config.yaml
norm_eps: 1e-05
init_std_qkv: 0.0311
init_std_down: 0.0
lr_head: 0.00692
Below are experts of layer 8 (counted from 0) of a mixture-of-experts language model. Rows are named router (the router's row for the expert), up (a neuron's input weights, with its number) and show model dimensions 160-199. Each number is 128 + 24 x the weight over its row's rms, rounded and kept within 0 to 255. Numbers have three digits each.
Before each expert's rows: "gets" lists some tokens that make up at least twice as much of what it gets as of all text. This comes from a sample of Wikipedia text that the model never trained on. Tokens count by the router's weight.

# expert 5
gets: "\n", " |\n", ")\n", "\n\n", " t", " b"
router:138113153122110120114113137068145131070151119110143144116112081090164114160122107090155100124182161126123119141147140137
up0:114154124133142119158192129126104149141116112105137176108087109095150170149123126130133137120120121138079130104143117093
up1:138155161141124117162155141078121117079112087156111121098132112122155119178121109133160151123179172145150140090119113114
up2:153135151138097166096090142149119129139130101142156121104142096140123162129116077184124121146135138128112169140135172136
up3:129097154143135129153173082134149120140130140165181145094117080097114160159109087109144128139141108124128133155108107126
up4:115150097149133105157130146146137146160128097139152166134144110093167125139112160180146088121135083108167127135131147111
up5:106166080073131105127130160125149107102133112106177182118133134110102159116102167120077156164151137139115125145115152150
up6:141130120101095175173175117166140179139119143139129094129116089104112170105160116108142130134150129084140131091136145112
up7:134156147158143146158123099104098099151132091118152101154161116135139135134141145162129142113101095111142158171132133111
up8:133122175143163125124117108118171109126155122093119124102096112101141137174116101108108135168098116118159132104075101119
up9:052118110123116116120146133079088100110129144129142101128136115094082120112106117145127146158152147106160181113095121104
up10:145124149076143188145146140133145145094106157139103134146087158118131165154136123089117147111102160119127060162152122157
up11:105086145128145158184115154143095103157097140138149115088105130137106109117109133157107107142148120148151159083148085115
up12:120162102154126056151182138131099102118106111121169129118122107098185180125131081112149134132138139154118149130129134122
up13:102126159121130127104138160170090122118124127107100098129173161143149138128154107168144151134140142143154171099138155095
up14:123131151108138172125153118126132130120089093143133152113133155128105096142127106112128174146130112115136109042139133092
up15:083147162107132167133174141123134105073123097186124128117123095093174155141081102114138095163145149151087138105094102145
up16:132089132149137155102111158036097155106140129119138132080113144149139132106110089182144146168130104147135142124148124056
up17:137116138100137137156144121131148136125129159104134153102103129137166167139076141135072135126094109105143086149155129097
up18:058114172150141124134157104130151099140133111167164099163165107154151167128123116136140115130146104160122125149085129104
up19:155172077109152131132161124103119121102106113125131075148149136147121152137084105125120136139153136128159110141184152133
up20:155131146106102140143166116134080145121119123132149129107146116134152107162145130179087134116124111145181114085123133130
up21:154114154077107095130129158128115137188125132165103104112125093140128098110108140156166108118137107113112100107118131138
up22:098174101074140148158097108118128127124108164084129110142116111108132128129128142097134164155122129138153139154128136140
up23:104152134083110142117123130129130085092154108160185119109160110144147149135150106075121133119126143143121135133137119110
up24:103124127101123104111120164141129126152124135109108131110150153111094151136125134134143127122089114133178098102133121130
up25:099118133139139182165137111122161116144131088160117146155117143152152142160149114127142123152105158117107150159136108119
up26:140141112105145109160085098121112177124096129106125134128156104136151120138139116163109138164129101114178145147145087094
up27:106103094122125139155115087118124152124144151112120161093115114128156177104148118111124116136132117139165152149088125089
up28:155137127127102134142154141180122139105154117141110144097108102113168136117139110147125120123102133138116090120105140097
up29:138151132103088128120136072114106173156144153104156093104142118144135148127126117152131137155164130145124130141113112122
up30:121108123122129137121129155124075151129142164124169122108133132143114131097126149166135130110116120103137142128138132135
up31:120093150106155115179125112131122132110106147129139100134154129146146099134130102126130132151134146101118138131126129073
up32:141131132086104122125140132113073114135123118131166143152105145138140111155077117141111134108113139072124141113140131137
up33:118156118116132151136140150121121105125142158138139104149133153145170108108107108136108125138195113105122151056116144140
up34:127151129144130119108137087121122143121115146109115127127126142117140140080133129148094107178139141139121157100100131134
up35:068131166160109151127126159097125119122125093124096113130116138134168146115156101116128165126123141123127091162155149140

# expert 0
gets: "1", "2", "3", "5", "4", "6"
router:132118130142116084109111123110106129130074128111091130151152118155116134177142142124122138084159118107145143121130152128
up0:130092142117165106127111153134123161141096077141077116103153157103134169071133154182130153142165136124145125120127135070
up1:113139134138135132146133142175089149123134146163099115088142132141174135137143085130094135151172143121128115136107122113
up2:121129118156120127139124132100111128115176104190145130123131160139160125088151155148106098125154189170137157173134141114
up3:118096111118127140144111123152045126117135099111130100113134134093087151142130120171121131142142178094133151131096168118
up4:149116121131123147145134102088149095123148092139136124144136111153126165099114135127139135145161140112143146099158114139
up5:136129144083182097114138133173115113096101142174149142120143100105138120124112079144156126141146125074162136125131154118
up6:059163126145131084109122130114083120107110112158138105091142120131104095134148146140124134120134131102128135140123175131
up7:095139132133102117093132124103111144120132080185114114113176125160124130143138125156106068125124152131159122129106126133
up8:141138161173149137126136189117149105165111138119109163104142161122121184125147119107157157109144108133143090125117101133
up9:147129133148123117090135116129136114138140086160094080106132152132139138118182145150130119106136153142106137114100119124
up10:122117104137133125167146121109115158174173135101125179110125145144191104127096110086162134121135128141129141113131120126
up11:145158107171142110124148098120095127093159137186139124104129070092144140144125096087109131153103167122125097150102159178
up12:151110118161120126123131129106124128135088132152155108116144084142160157142131154133145132116119143137150114134139124117
up13:086141118141160100148123124142152103136127122116098115119138090141140141116143108112138136143112121141156115144118148137
up14:111180095140149124101129107124113101132151163156087142124199144085100128076152122144089112128128146150120128119125155125
up15:125126150145125147134112132156112161140126136170144132092157080115146165131152142137089119118132124112124178134133103132
up16:150155105124148140103112159119153137155145139111142076126114092127152161127122126127131142128118122152150170105130097097
up17:126084143122122102127139202138094154130150145121130124084154146147110126128114123114179106137094138095138092134120153171
up18:118125113119161122101120143107092110127108115139131112107149134145166132140140130142087167146147151116113105124129170105
up19:101146111097126163097159122119120124121140091170136084131138134131145176107118160160115138144143158141099167083143127129
up20:128163131111130115156150173118160115136151121147121074143146128118160157142139140161116122162116091135107084140133130124
up21:114139153126159101165111149109109131127144125125150114150112151119120099101144078128125115135129108105128166141155115124
up22:147133137155105134142147161132120142139148158136130111137134167098167120135145115123103170162151144143100141159112109168
up23:135112148121155118139121133176121112104184121129164126141130120139162157109114152081145127134110110161138145146126176159
up24:130094127139141138122152099094113155135130100116110108125110125107115163095122143109108127162128142149129144142129142092
up25:090141189094213152118133134103127132138162129128120131117134080102139170129131161107138120119117098107137131107160108155
up26:064177131144137120147138133117105125116106093091143067156142084095103162150121144134104165088146136173147109138139129146
up27:072136111145098147092130131173154119125156091119159104138149126148178142114139103168075094167116108127134114114108117126
up28:183156091122151129150116151134092083148116101154161166105125135143112125087122084103129137140102156142143138166130128173
up29:141141159130133123122179118113086160141128133128131162133167108110183112118124135130158103119137101076089075097148133085
up30:144104121175146116099090153126122121151154143148115147138156141119119074091145125135135132148152131127114174199159130130
up31:128135103137125131166126086162139125139100106145116098147120125117147123123113132134111141134105147129117106110136130164
up32:135081117121095165125109163106116146149138157107145132130135161132157131084126079163157172152141110156080155136133153094
up33:138111139119137136123115142139167077147097138107140130103156128145127115113101115178077118123134139097141121126108107106
up34:122110135116131125127136122139087106123170157120193150116169124158146118104113092136163157123149131139136081100122159106
up35:106101114131098147080152112119123127151116126136108124118125112132200156156160088108169156160128156149111133133107154103

# expert 22
gets: " |", ",", ":", "|", "-", ";"
router:142092088140133127130132106147130143162168144118167166167160126101124165132089146136135149138095096156072160157123138172
up0:171147160122123149101122072088156116109132098142204120143095151160165096104129133093118130094099129088115160141182136086
up1:167154142151115154145091159110131132118102186121117118117165103122106148169122080107127178127142144118128131118132120075
up2:131159153148138143116151136123124147126128123144080073112192163109110171114095121106121143129130137123141121150124111131
up3:127123137127133167121127138164124098119166061108130117115152152138096079084106138151109087107120128098137150137164140126
up4:106137158129132136172162147118117127156109095189127121160141125128162162125122130166136109115141120139153144145139146121
up5:162160111117130138147165110082057109122134097093183136094122114177160120127120106188100131120088112158143110113113147123
up6:119170138120123137150140122144112104122141140072118118125120121131091118110148131125124120128139108130126120124122101064
up7:139185147166123146155154108111075126157133153102156116141174079146119137093118125082129092163106127102114120110135134111
up8:109110116116063128164123093159119139108133135111148150154148126116119117117091132108100133099117137119103157147140130118
up9:126146107131104139140142155104106146163136129142102106122157153169176134075163146109125160137148129137108108110124149130
up10:123122091139130127157105116146151118137106135115142114135103139099113131123111080149062121101102144147126112114087149142
up11:147111138162088189145098153125149115149136123108162124125071142141120150160116097127087091141109124174154121126080138133
up12:159163103116122118126140113116109135102125147133140120097148102104126122149136112140135125136140102148141163116121134106
up13:109141101125150133168109139115095117159115135122147150143132153108143161107120152127116158171136135138150144126140139153
up14:113159087130110124117125144111127159098135165158124081128140134110106115135156162121123113110145111111133088157150116079
up15:136142157105101103155159109118119117138140151087151103172122136128138114130099118100142076128155166094129132136102110143
up16:128081112134121116118103158094141105108153106159146120114130102111160129159136139122113121090112141169118137152089192110
up17:120194087152145145180164092141091101131119144129165115119134092099106184149135131109134146144112159127109131114141150125
up18:118111171097109104152125189137090133126080178136136129122109127126146104135139116159113117186094158137148147135097149143
up19:182174146120115122162110106141103152164123124141154121106145129151124178145091160095124121171083130146121115112095134125
up20:163142146104112131154131117131172122156127113138119119116145181153156121126121126133150162130149176126100135097119145131
up21:140110153126087129116095135129100112146094086147098104148137178111123090132092145137122127114131129119160092144114174103
up22:128124173132139139165131077072154103104152115163132123113109113154140131136108122093142161106129165117117136147149125121
up23:087136140162150152141150124131124128148124137165109120122158075089138163125125096130083183127154133152111095142128165162
up24:126107161113097159189167106150117149135115125159155120136131126084111103106152126132108114114104120126139128138126132120
up25:139118128165142116122119165098104111123101131069146109109130105142148092136131085155127138104137177086142116121045114112
up26:128084135098100157113125156138152121122143144126099090114096151096114172113134085138143128154127124109143139127134100138
up27:167125145136141107100101112126105161112142121127143060117161141160149121139150109135122151102107145126126137132133115116
up28:135123117115159102117164143138169129111123147148150076131129172146131138139110134104134119081110160125099139126106147130
up29:159116122126143155172123110083159154103137106105130085108134140071121102121099137124148116122140100098152129143144132133
up30:115101153120195116103104139092116114134138100169138110164140113123134155146097136094175172130138147162120124117166116127
up31:083126181139152120137156104113124117124123170187123154123139132127119076131123092131105134143153140141145138129151124089
up32:135129157121092150089117156119163126110156129162141136122078137108139089136153125153106121131096108088100115129153137118
up33:163132119127110107120086115116090108106117098108114097129128120127121130087156094110112142081166132140165107111140145078
up34:165145128156167134130141134144098145158136130118158066111086157153156167111158106140112162140143119119121114082091166113
up35:130191117176115155117154141126109142131092095099164098067104125135115144125129113122129107138154137143120160095146134086

# expert 7
gets: " d", " m", " s", " l", " more", "il"
router:110139134177098112127103158117157138067163143098153148135114142074142039114114099159112144123186142083134102137098165156
up0:146114149143150110118113113134140160192121156158118101164125111124154154104148086156140121118109136143118134117122127113
up1:128099088131141112157123113158089147130139201155086087151158169082127111106117161149189130121128162125143143112088118115
up2:093107103099158097154153094163157121136128126129108125106132141142062154150143110135091127199142170114136104153128131155
up3:124072134121101094123090162126137155138131163141133095102083096102145130126118140128163126169139121114129130147101130138
up4:131158088120118127180154093144088164136126132136161117113150108122131142072071149128107151146120182123128150159079109139
up5:118142132130144109111132140115109109119108109099108129159133136170134138129140121148122134147122165147128144093113106111
up6:105094139092118113133123156104107114147154133139115155089109130102088130115116129141136122135101209127113137121101133154
up7:095113130163122127129147127113151155170091121184141084124160158138153132122137149098151102107108154134150123123129169113
up8:094130096094141142141125141126163116102129152139134131135141116113143112083123142144113151102093151131135139100119134117
up9:109115092131100124130150149113094102140102122150176158129121122092164145179144111167151120139081125131072079121090149134
up10:156164137112128113131128100097116105139108143144120115153177070105129118074116073131100083133123123150141121150159166099
up11:100112182096114119124162108125120128112137097122174125089119122141124132115112138114061110107124151157169113145086103139
up12:100152163103142119169153116129105084167100135129098128144138147115132149116112126164121114132099133124143160120154128141
up13:110126188113128144154180096130109139134154132123104121101100128110149138146160125180162109135148115085121082117110110084
up14:118153147107135144100152117147141175136125115140172102132132107104101121121162088154143113094122082145117130110095137100
up15:144127127149126094187113119107083167150134132134158146139195102073131136078143158118158134184134142115143148106102112104
up16:145112150139139112111133116091125135093136094147172175106119090158115128146127149087105085115111127123124102147150096138
up17:083100167092114130161151099167079128147136160135135130140171171135121126116105135156117164125157145140132164122171133145
up18:122123122079157151177130121122121078162149144138124114095125129098139113174132130133120120169157140139117097117110125141
up19:077150130124115148137141109148092125145096112171149134106150137130134119099130101152124125098110138144131134121140127101
up20:131156089145131138150155152090076112113115138111127105104148153113108147119126104155110130164093126142142122099149130130
up21:135101145152144114087125100140129091142130125133109074148195157128143146096099139120059169105131121147169101105117061172
up22:128117156099096146096111118148099128135122119138142162164126091108130108148103121177143105135127128080112138123143113160
up23:168162125135138163157134127153144117123141126152131145122111112115156137111121133125116120131143159141109117110129112133
up24:128097086094103119107137115128119130117111129111144100145121116156126158116094065132139085170115118142142122104075141127
up25:077132104140121114163140117123127105150134111125150140143151157125132142129098121118077157124141160120142116145108106117
up26:135139138112134148156136115104102157122106103133135160097158093161125145122132135132064139115148126127150136124087133124
up27:134113118143123166114152143183100082119151151138143064084099158114152163127133109139136113138107176100139119156164069116
up28:120105129148137108114123138171097120139137131140098092059137100136110115115111092144109123151124088141155136113150136102
up29:116135112156143171136164127140135120094154155144084105146119138127154105127136136134091155126105114138124127132106103133
up30:120152103147107163128159093139126126161129142138108116105112131105123116166121086112133117158137117130098099121137100168
up31:149117087134116127129117154124129102151147136138141154112170125123111084162116126122108132134146104129160108104120122108
up32:095142148099100173137109142163102107145125131157118120124147124077148105145139140116106159128126156180115123095169135097
up33:093109134142115157138104106105138125164108093130130148071114112150160144138102115152139156105073101160127124135175127098
up34:170109150112120139165178115123081103158132133136151139105109143125168118126118086157145130136115128113112108144118149142
up35:110142120080132166139095164108130139135127156115089133099174112161155121112129118144078139117087116120087128146115137121

# expert 9
gets: " U", " /", " W", " F", " Ar", " New"
router:137132129128093191094105177139131101123135174090169109136099111114091096127122106149147101094118143115122132118107138126
up0:133132162129140164123123147109146126137121076126126115176142123189099149099099144139131157101122102140148126154091118089
up1:132112127139120127142153141113138115147145150110108113117087100162141101079081093125116091097127102104101134094099138150
up2:089148151165139137164127133087091078152142137134133136125125136124143165140098124142130138142108134111132131124128125118
up3:114119138133157144155144095134129116162148142162077121144120096116135113166127147093143114150171142115132186098145108091
up4:132143191149138157138200135097118119131136128169136099127104092116155136122171149130113130119111131130145141156100069139
up5:141170123129138150148109142104161133119131124141131098118092138114129181132153129075157141133165105144123094123130068115
up6:126147155119085139162144144103091111191144130139120181107107136100105139158126128153114162149121137140116145073100101135
up7:111100122113120160151110116131136100098068139119131143147105122093094140108097157118145120149109095135124110139145155106
up8:095106126113159145126111134119138109142153106150145125075108152119106132133153134097121130157165126076131122113143148108
up9:132135109160106130139136097151113106111114121151123141108116084136157127130160134105113147116115144127139172078139133106
up10:132170112092135195107101141165147077126129117150159108114134152166134143115090127115154135148139124138126139143113136119
up11:133112143104137150147094114128097095106153125107188114148097144151143139144118133131117149165114086142132087124110126109
up12:110124127134107124082131089134166164141126097131089149096129155088117136101133087146114128123130108125120144159128086140
up13:112108108110142123132166122126123155160112139115134161124075144118095112121129129191125127139141121134151088130097118138
up14:100166136115145127162161126097106081159144121155137107156131133115122142151114121143151143187081161115129106127107117128
up15:140113109105151095130121116115097134145111118165110099112097087131124131132165116128123108154127108175127142102091109132
up16:075126153108113135129106158095148106144136130150169135102145135158093123119141110145114125110111125142100147103129132133
up17:130173149119147147141148126112098140110118179106138132104082107081161142125122128099096157086126116170146120112138143086
up18:167109151087151142149126134124127094125169134159140095082137149093129113155132074109165167111138121110150125103088142146
up19:131166120155162102124088125192089162107118098122113149144121079151144123076144118126175092137099126137161118149116137094
up20:142125126115153118155162156141162152156098082140126116130115110161152102094141103156105134140098137134119157142136099106
up21:135115160093142106149139151130117117134085143150129083121119102121127132141131150105121143123131116121114129118144171120
up22:088128119114163146101127136141154044077144120124153130111142129122101150158093113145092134131140095128097124146117138150
up23:114118144140122147131153139132093135177112090163132116122100162117108145114115137077116137084092085129129148133093152152
up24:137092105085126136165143100183069113141121150133139091107154111140134142087151100141136105132080127113116081128096112117
up25:126150174117148137179122131145119137134121098104085129106125106138119121151128104131122140146111115188153121154136148129
up26:067124165111137136119124131153109174126106129148161128118146133117142123102155160115148079145144127112137124103153115147
up27:110099151101102125129131130138137084143120121149109130121135172099080155130114156172164102133135125128117162129103098086
up28:169150141069155133144120170127133122157126140146142116120104153158122142109069162185131159119158131139121146117042138123
up29:105126130140176169152133113135113108119143138142098123122168147134138136104147167124089131142094136157134127106142102151
up30:125133122130132153131136123137120164112115140130087077108120121115133128102137082133141133139099131129126108146152156127
up31:116115168089110162098120145124147116121130142128122096114144138143141109120095104106105146129131052142145122129129134088
up32:115162115157159166142164096141144182134079168150100122133133140097149127111064165126142140115120132161186124099100129104
up33:185094146117100107141098103167132137124091117130120163149113137119147175143135126129139128121135191139145107140104134154
up34:064165124114135149138117131139123142103185121130188143123161147103106137134139088116093104152115126113140107198105113151
up35:098153149132134204130144159097178121112119133137143137129125124121155138066125154103117145101107126118143117140162134108

# expert 10
gets: "p", " c", "c", "ic", "m", "ol"
router:119116155118082140115140109175184127118118147133090118116139106088136125118131105105134107164187065096113126114086130151
up0:131150162159096145115148133125137090157129117119153127116134135166147127127106145153119156176133101117106104099155153128
up1:124115133147178131120075089129114130134119134144156145157125087144157181093136094108133143107136127129134110104094124161
up2:117085124109126091097174141133129121145146136129082149098113119132135160098108104115141109140118117148135100104114092089
up3:087138158135133159137123108120146140130121116146147157115119136097151128119113124083135116146149111132108111162126095158
up4:113122122111117119117160115152131145163125114119135112149131152087122127114112108198063130152132109157124140103143118149
up5:148110188089125136116152163137128077158155133150118150130152108120084162117119083114120102132110140146144106109125093132
up6:100118122135156174124110146079120133147117128091140081188191153166105145116124109106134154167163117133156109141114165098
up7:161133130136103177117133135126130167120111152138118111122120093106099138069114148139151099107134108128138163163127134135
up8:123095095135114098127144132144127097154148130128137149147127121134129111088146114140114128144106126095149124112143134148
up9:102144134103126122118147167143121111149104146147133090135142153138150135136072106106166108133127084161134121076079137137
up10:155126122108125149122132123143147116123118151132128055133107128139153131155133145128163102146141119140184117088125106082
up11:135154125136126119147114135137178138113126113179169097131136164129149131099108111104134105104162130121114156155132148116
up12:128095142101135128121132059124146152133113096101131104078148112112128148143142104141107144177074129126124092117148134131
up13:094111126160122128122131129156177150098099104134130147108127136124129118121119099128133172137133135181184165152116134131
up14:088111126169128139126136079142116144118110092113159116104108128084134118116090125137136120117122104120131117136163103114
up15:131119182120159151138129133193150118139131119126144126104124105123131135136089132148125154146138123125124102175124126141
up16:152137093094146127128087149083131109123114135191121133116162121105149153115183129148131110150158142120142155131128109082
up17:078099149105134127164113138112144182164146177136164131101114104066130155108127103124159144102135157151147088156143112110
up18:145131114145136144153101102123119159141087104151133165133137156165101127126119159122120137166141166133133117110118136123
up19:108082131152104135147095080136123133146103092118088123177126120097127138134118147157134116128124128138128114150097107116
up20:135134143130117168122103137092127111141141103123117143134134109152160129124131140170102157121148116148085080140141127092
up21:142109155113138130168133085141102120114108167126150113106131184146135174075127129094058143142149156121145117132149110125
up22:149164107139133143092169130169137063135106158171106117134123132137150157142094134135118108113129138128140153113136100141
up23:051095141143128147130141157168108084142151156121154154128101162113107144128089134112134135162127103165166103105161107118
up24:068135141120162144165108124099110140140096119116132113154127137135168136100149098119149136172138092125159098158105155122
up25:119126167137120183150112101126086100117130116136113128129128167128121149128122149162101150073149105099140129125154077164
up26:107146140114131141132136173072153148143108125133149115181157118141121067114113119118155137187148133121136120111136146113
up27:158157118181131123147140159085100145142127136092152119118115153125089119120138104187116141173132149130144130111116125072
up28:146149148089177211123118144138142099113144121081083154072108117139146130174112155166099128131122112129130134125148103146
up29:135141134106125132089160088109114119168112085136132104146133123117141106132146109138095161132128120126134107139129152156
up30:095195140135154153085177118123135143159115133148132155129124132106164119111137111127120125114118121146112141132138103141
up31:138124135109145111133155151041144123129141136117108172122136116130146137147110139105092135145103137124127108137113117097
up32:119130119171124125114126118154142116132100140155141137090146132099135148133109111119110155135137126165108123104119107137
up33:106194126109142130117120089153132135133141145128122153146137141115080152139094133107085118161127131093077054112143152133
up34:147088136152154177110168094135158122147183130149108143094109097090130116115110120144131119160128129171104122111167111127
up35:127154129093117118149130138150116126141133117139162113118099120116097148109138085112134130138107159105136146110124094149

# expert 25
gets: " B", " M", " R", " S", " H", " T"
router:113130127148136086087112107140123149146149144173114185126122174100112141146120126122139119174110139141114136110152183138
up0:084111129073124148106145133138127144157116143153088099146140138136121143105130119148083125155127171145116128106139124124
up1:050073183143169110165130124095140102160115123136112181119161115134144124147098086159102111131126154135118138161146109125
up2:132118142120147152145072126084125179136116105092085119101136132117139138132052091129144122130114128120113092129131137138
up3:136182099124123151156116086137124130135150119127109163109135125084103128131142173132163125141061136150152104114134083136
up4:099152123186133160158111163125139084120118164131144109110141120180150151133149187146111168143110182165155082121128129126
up5:121098098094126140133124109118144098113132122150139126084140120100150143167125143118129101120086145143112119114153100098
up6:131131139093088140100131152112157100107135151124170128098064144144182150151124148117113167144126105130132126112143103125
up7:140137105129159148169141115124141100125142149158162156116142167135112117148104081142156140159164126105110149176141087123
up8:134145137115133142078115171146103134179133096089136116109122149124093135123124120128159141101128112119152116120125126133
up9:111136166103127175150154078149116096159146101082155097129091133119152159131115115096103108163167101139126139128141117152
up10:063113110103171101103120133106131115136162138140121156110134109124150171133164159135140120128142117164110078105118152116
up11:084161158140138141106191103128129112172150116155123143095121141150153148120132114161150112097147123118135129130127085109
up12:114088156130130165140139117103151136162130148089135126128054128079130146128123122161146131173098123142131160128135081144
up13:132186161139164157137205156131180129109139136153129101121093061098145136138118111134162110118140132114127101124124129147
up14:141146148114106134114086159139127137116165124109131137133077116115135145129110097149134121138115147172094101170149128127
up15:117120122109111132159127136150172108147125167134157106114099141092126133135139147138136135165097123128127143127118135115
up16:099182165161140160132129110115137099103123134145136118130124071097165130119132137136129129129095117148126105099078110094
up17:128147105111110134136122128139101166115117141062106069101142130085111140123124136123112111123096141162125151075085128113
up18:111147134084121132137138117108144115144133150130113144114138073136123165142096135158177128116115060123138140127132106123
up19:119136103123151106133099132087125115145163142159146114120158089122129136129134116135126154136147124156095148120131118138
up20:084118146181131187108135112100130095130150145123129126166124155125120129129098136166127140136107156165129151127162125126
up21:104137120130123154131117146117122115154118112152134130102174134129148129123096148142142147111128072155129149129146117084
up22:143162093136177171118103097112108142147133102135110094149108146146154124152155134086131138154146114145111111118090132134
up23:118145116132107133118127129147129112142150104118123137116115112123181099114166087116112127160117102109098160141123138105
up24:090149108128175150113118130127145102118135191133172115122135103122138108103084124110089143130106090138123117115107157152
up25:165127130120143098145170115142105114108124144163089117149151155094150106114105172115137145172113110135094128125125095145
up26:102159142101159144157116104135135094145106121109117126133137099154101134123146127087110108106121157161137114157128106151
up27:136166132165115139137113129108168117145123123130119148109139089169158168155092134155099150136138149124159122110163083175
up28:159134104153158145109088104108144139136105081116113127107153060113102134100153131185098139151126147151119125140133150148
up29:110182151118152115154107064087176119116124093135136108105129079122121137156128154152132158182115114137109160101111143124
up30:134189148092158108156150163071103104144100090151141152123099137140136130120107120130120088111140142136141128123133146104
up31:096170187140120092130119115113123161113148136105155111162137128103127157152088100083116142096086154158103112117113143130
up32:129120107171121149156145115142113148137072129129099138103138165147111140106118184094122139142098127167146117097153137127
up33:097081148117090131098167136132151124180149112093117126138141106141142135114098139140077121093115093129100117113137126141
up34:133138102112146156174150124104080157125096137113133149101126142098124189149066134139120097154102145135151163092148131096
up35:128148125124134120144151109123100161158110136128101084104161094067169131119108074121133145128087133141156121126120142090

# expert 1
gets: " N", "v", " n", "am", " v", "ul"
router:134124116158146131150129129132107123137137140127104157152093144144096161109112108145106160159153107120120128136096154129
up0:094147095146137119103141142083146162115106111172114112104139110112076171120099117118115148170100125167126148114116125128
up1:131113126134099140129164134129139124127159087095138129111080145132145162127155126148130173133159105139133146137126096101
up2:144147115075146161092117141144095135141172145122153115121175077100146131118139121140121114121138128153112086125099155134
up3:148090147108151098136146077131130103149157159111113130106167098147136148165100101111133107137129143095131097141139140132
up4:071156133122105107193086124134098115130089164145139126118151122108167152111139098111121120129104143151110126154133124145
up5:134099153118130101129150124069107114173092087156143089119144092169171117139131116145137117115167144123144130128153126131
up6:113174160155111103136142117175138109134100110120067151120140108131124127110113150134099133130145189187133137134107113155
up7:076138145104122145138131123110087097157106133136097104111142127120130128136084116159096110155131122139138165161117142135
up8:100164124128124151167168114099145135157119137126159145117128156123117096146155144152101151132138129099129161090112145093
up9:158105146129126135112108138166118160155113093140115112107131117138151150149104104092150103100085143137155151141125109132
up10:159128127131144141129133138105183118123152147114151098134115129081113172089105124069108099122103142126155173124158130137
up11:141087115109123131120168120122142107132125106177120124112137114080144167108123117110147159164132183147130151141109112150
up12:095112123134117104162124092152094092137124123095157082163138111135135131143135165138108099155104098090137182149112129106
up13:129162138139139135161109137170101097169096176104156116106113127110168143136123130150083173158126119137160136134107095140
up14:128120145122115126137118104150118111067132107169135091131141101140123109111113147147129083172136160090119135125150122148
up15:125133115135132139158081130089107109150097130122115083158078134113155178108107172159100177087130115147173097122121142154
up16:128169126121148149154105121138163110111109150119140115173169098142133090104114153124097148161125106134102141072104120135
up17:127134172113099100181156115115114137138090117173131168115127110104141164131086129157122124149120124144102125112125137139
up18:106104164081137156149217128119140091195166122145143170143142108147140105080114109127124134139126100130103104126162125109
up19:117129145151169120141147153134088117143144163143157120115131075095137178091123095142136134121128160155101139079133079131
up20:118151145124129119135139098089111137125120134126127082138165130109124172146097117102081139141136116155126136124106109136
up21:124117124117124118122172151153143120130154066143164147120130104148172153141130098115150138122141153152142110111096128106
up22:114153136125151135130129154108135118178115111107141129126152131110145126093135164128071185098136134155138116116109127146
up23:159128090087133106142111137133098135129112131120181105152081121151151133110098118128100122171099106109127114120111135095
up24:093147178168132153120133122093112111135134113144148100142165100080148116129123148167127113152108105096128130125157149131
up25:094146142088129114148103126165128139136164117123122124116130134144105113146146140134072125113111084130140129115105131121
up26:149151117142099128104140145112132130152128116096104138141125084160132123107113143139129136114105134170145151150114115125
up27:107124093155135135138155082091135112132083122131122131157107137152088187104126113107140115105078165096149165136110123095
up28:109145132147144124121083156130162133136123124123076122129106135140138120110100119117113180151084144116146130154126126131
up29:146123113103160118153107163111144161139117120120121153135142119134103164148085165125128155108135105183122108154110116114
up30:115136156142148133127122128136160140162082091125147146093093151151068100131094122142091120131128108104161138094121090166
up31:150157149130144128155128159138114147162115124130099146094138128084123098149077133095106133108159134118115091132111142132
up32:122073133129146141123152075131143120149121101150109154106138130121120139140116116146105149127160102164123105145119108176
up33:116149142120154111107142161092125106152117097145164135141132141172098167115122122134160150112157129153100125145168118133
up34:131096123170127141146137139138171122162097117130111104123077118132093134124054120150134153096094116180137116115105149114
up35:111131097105121127075124146126111139147129128143142132102101126162114122117107143128155128104112123107105106112116152104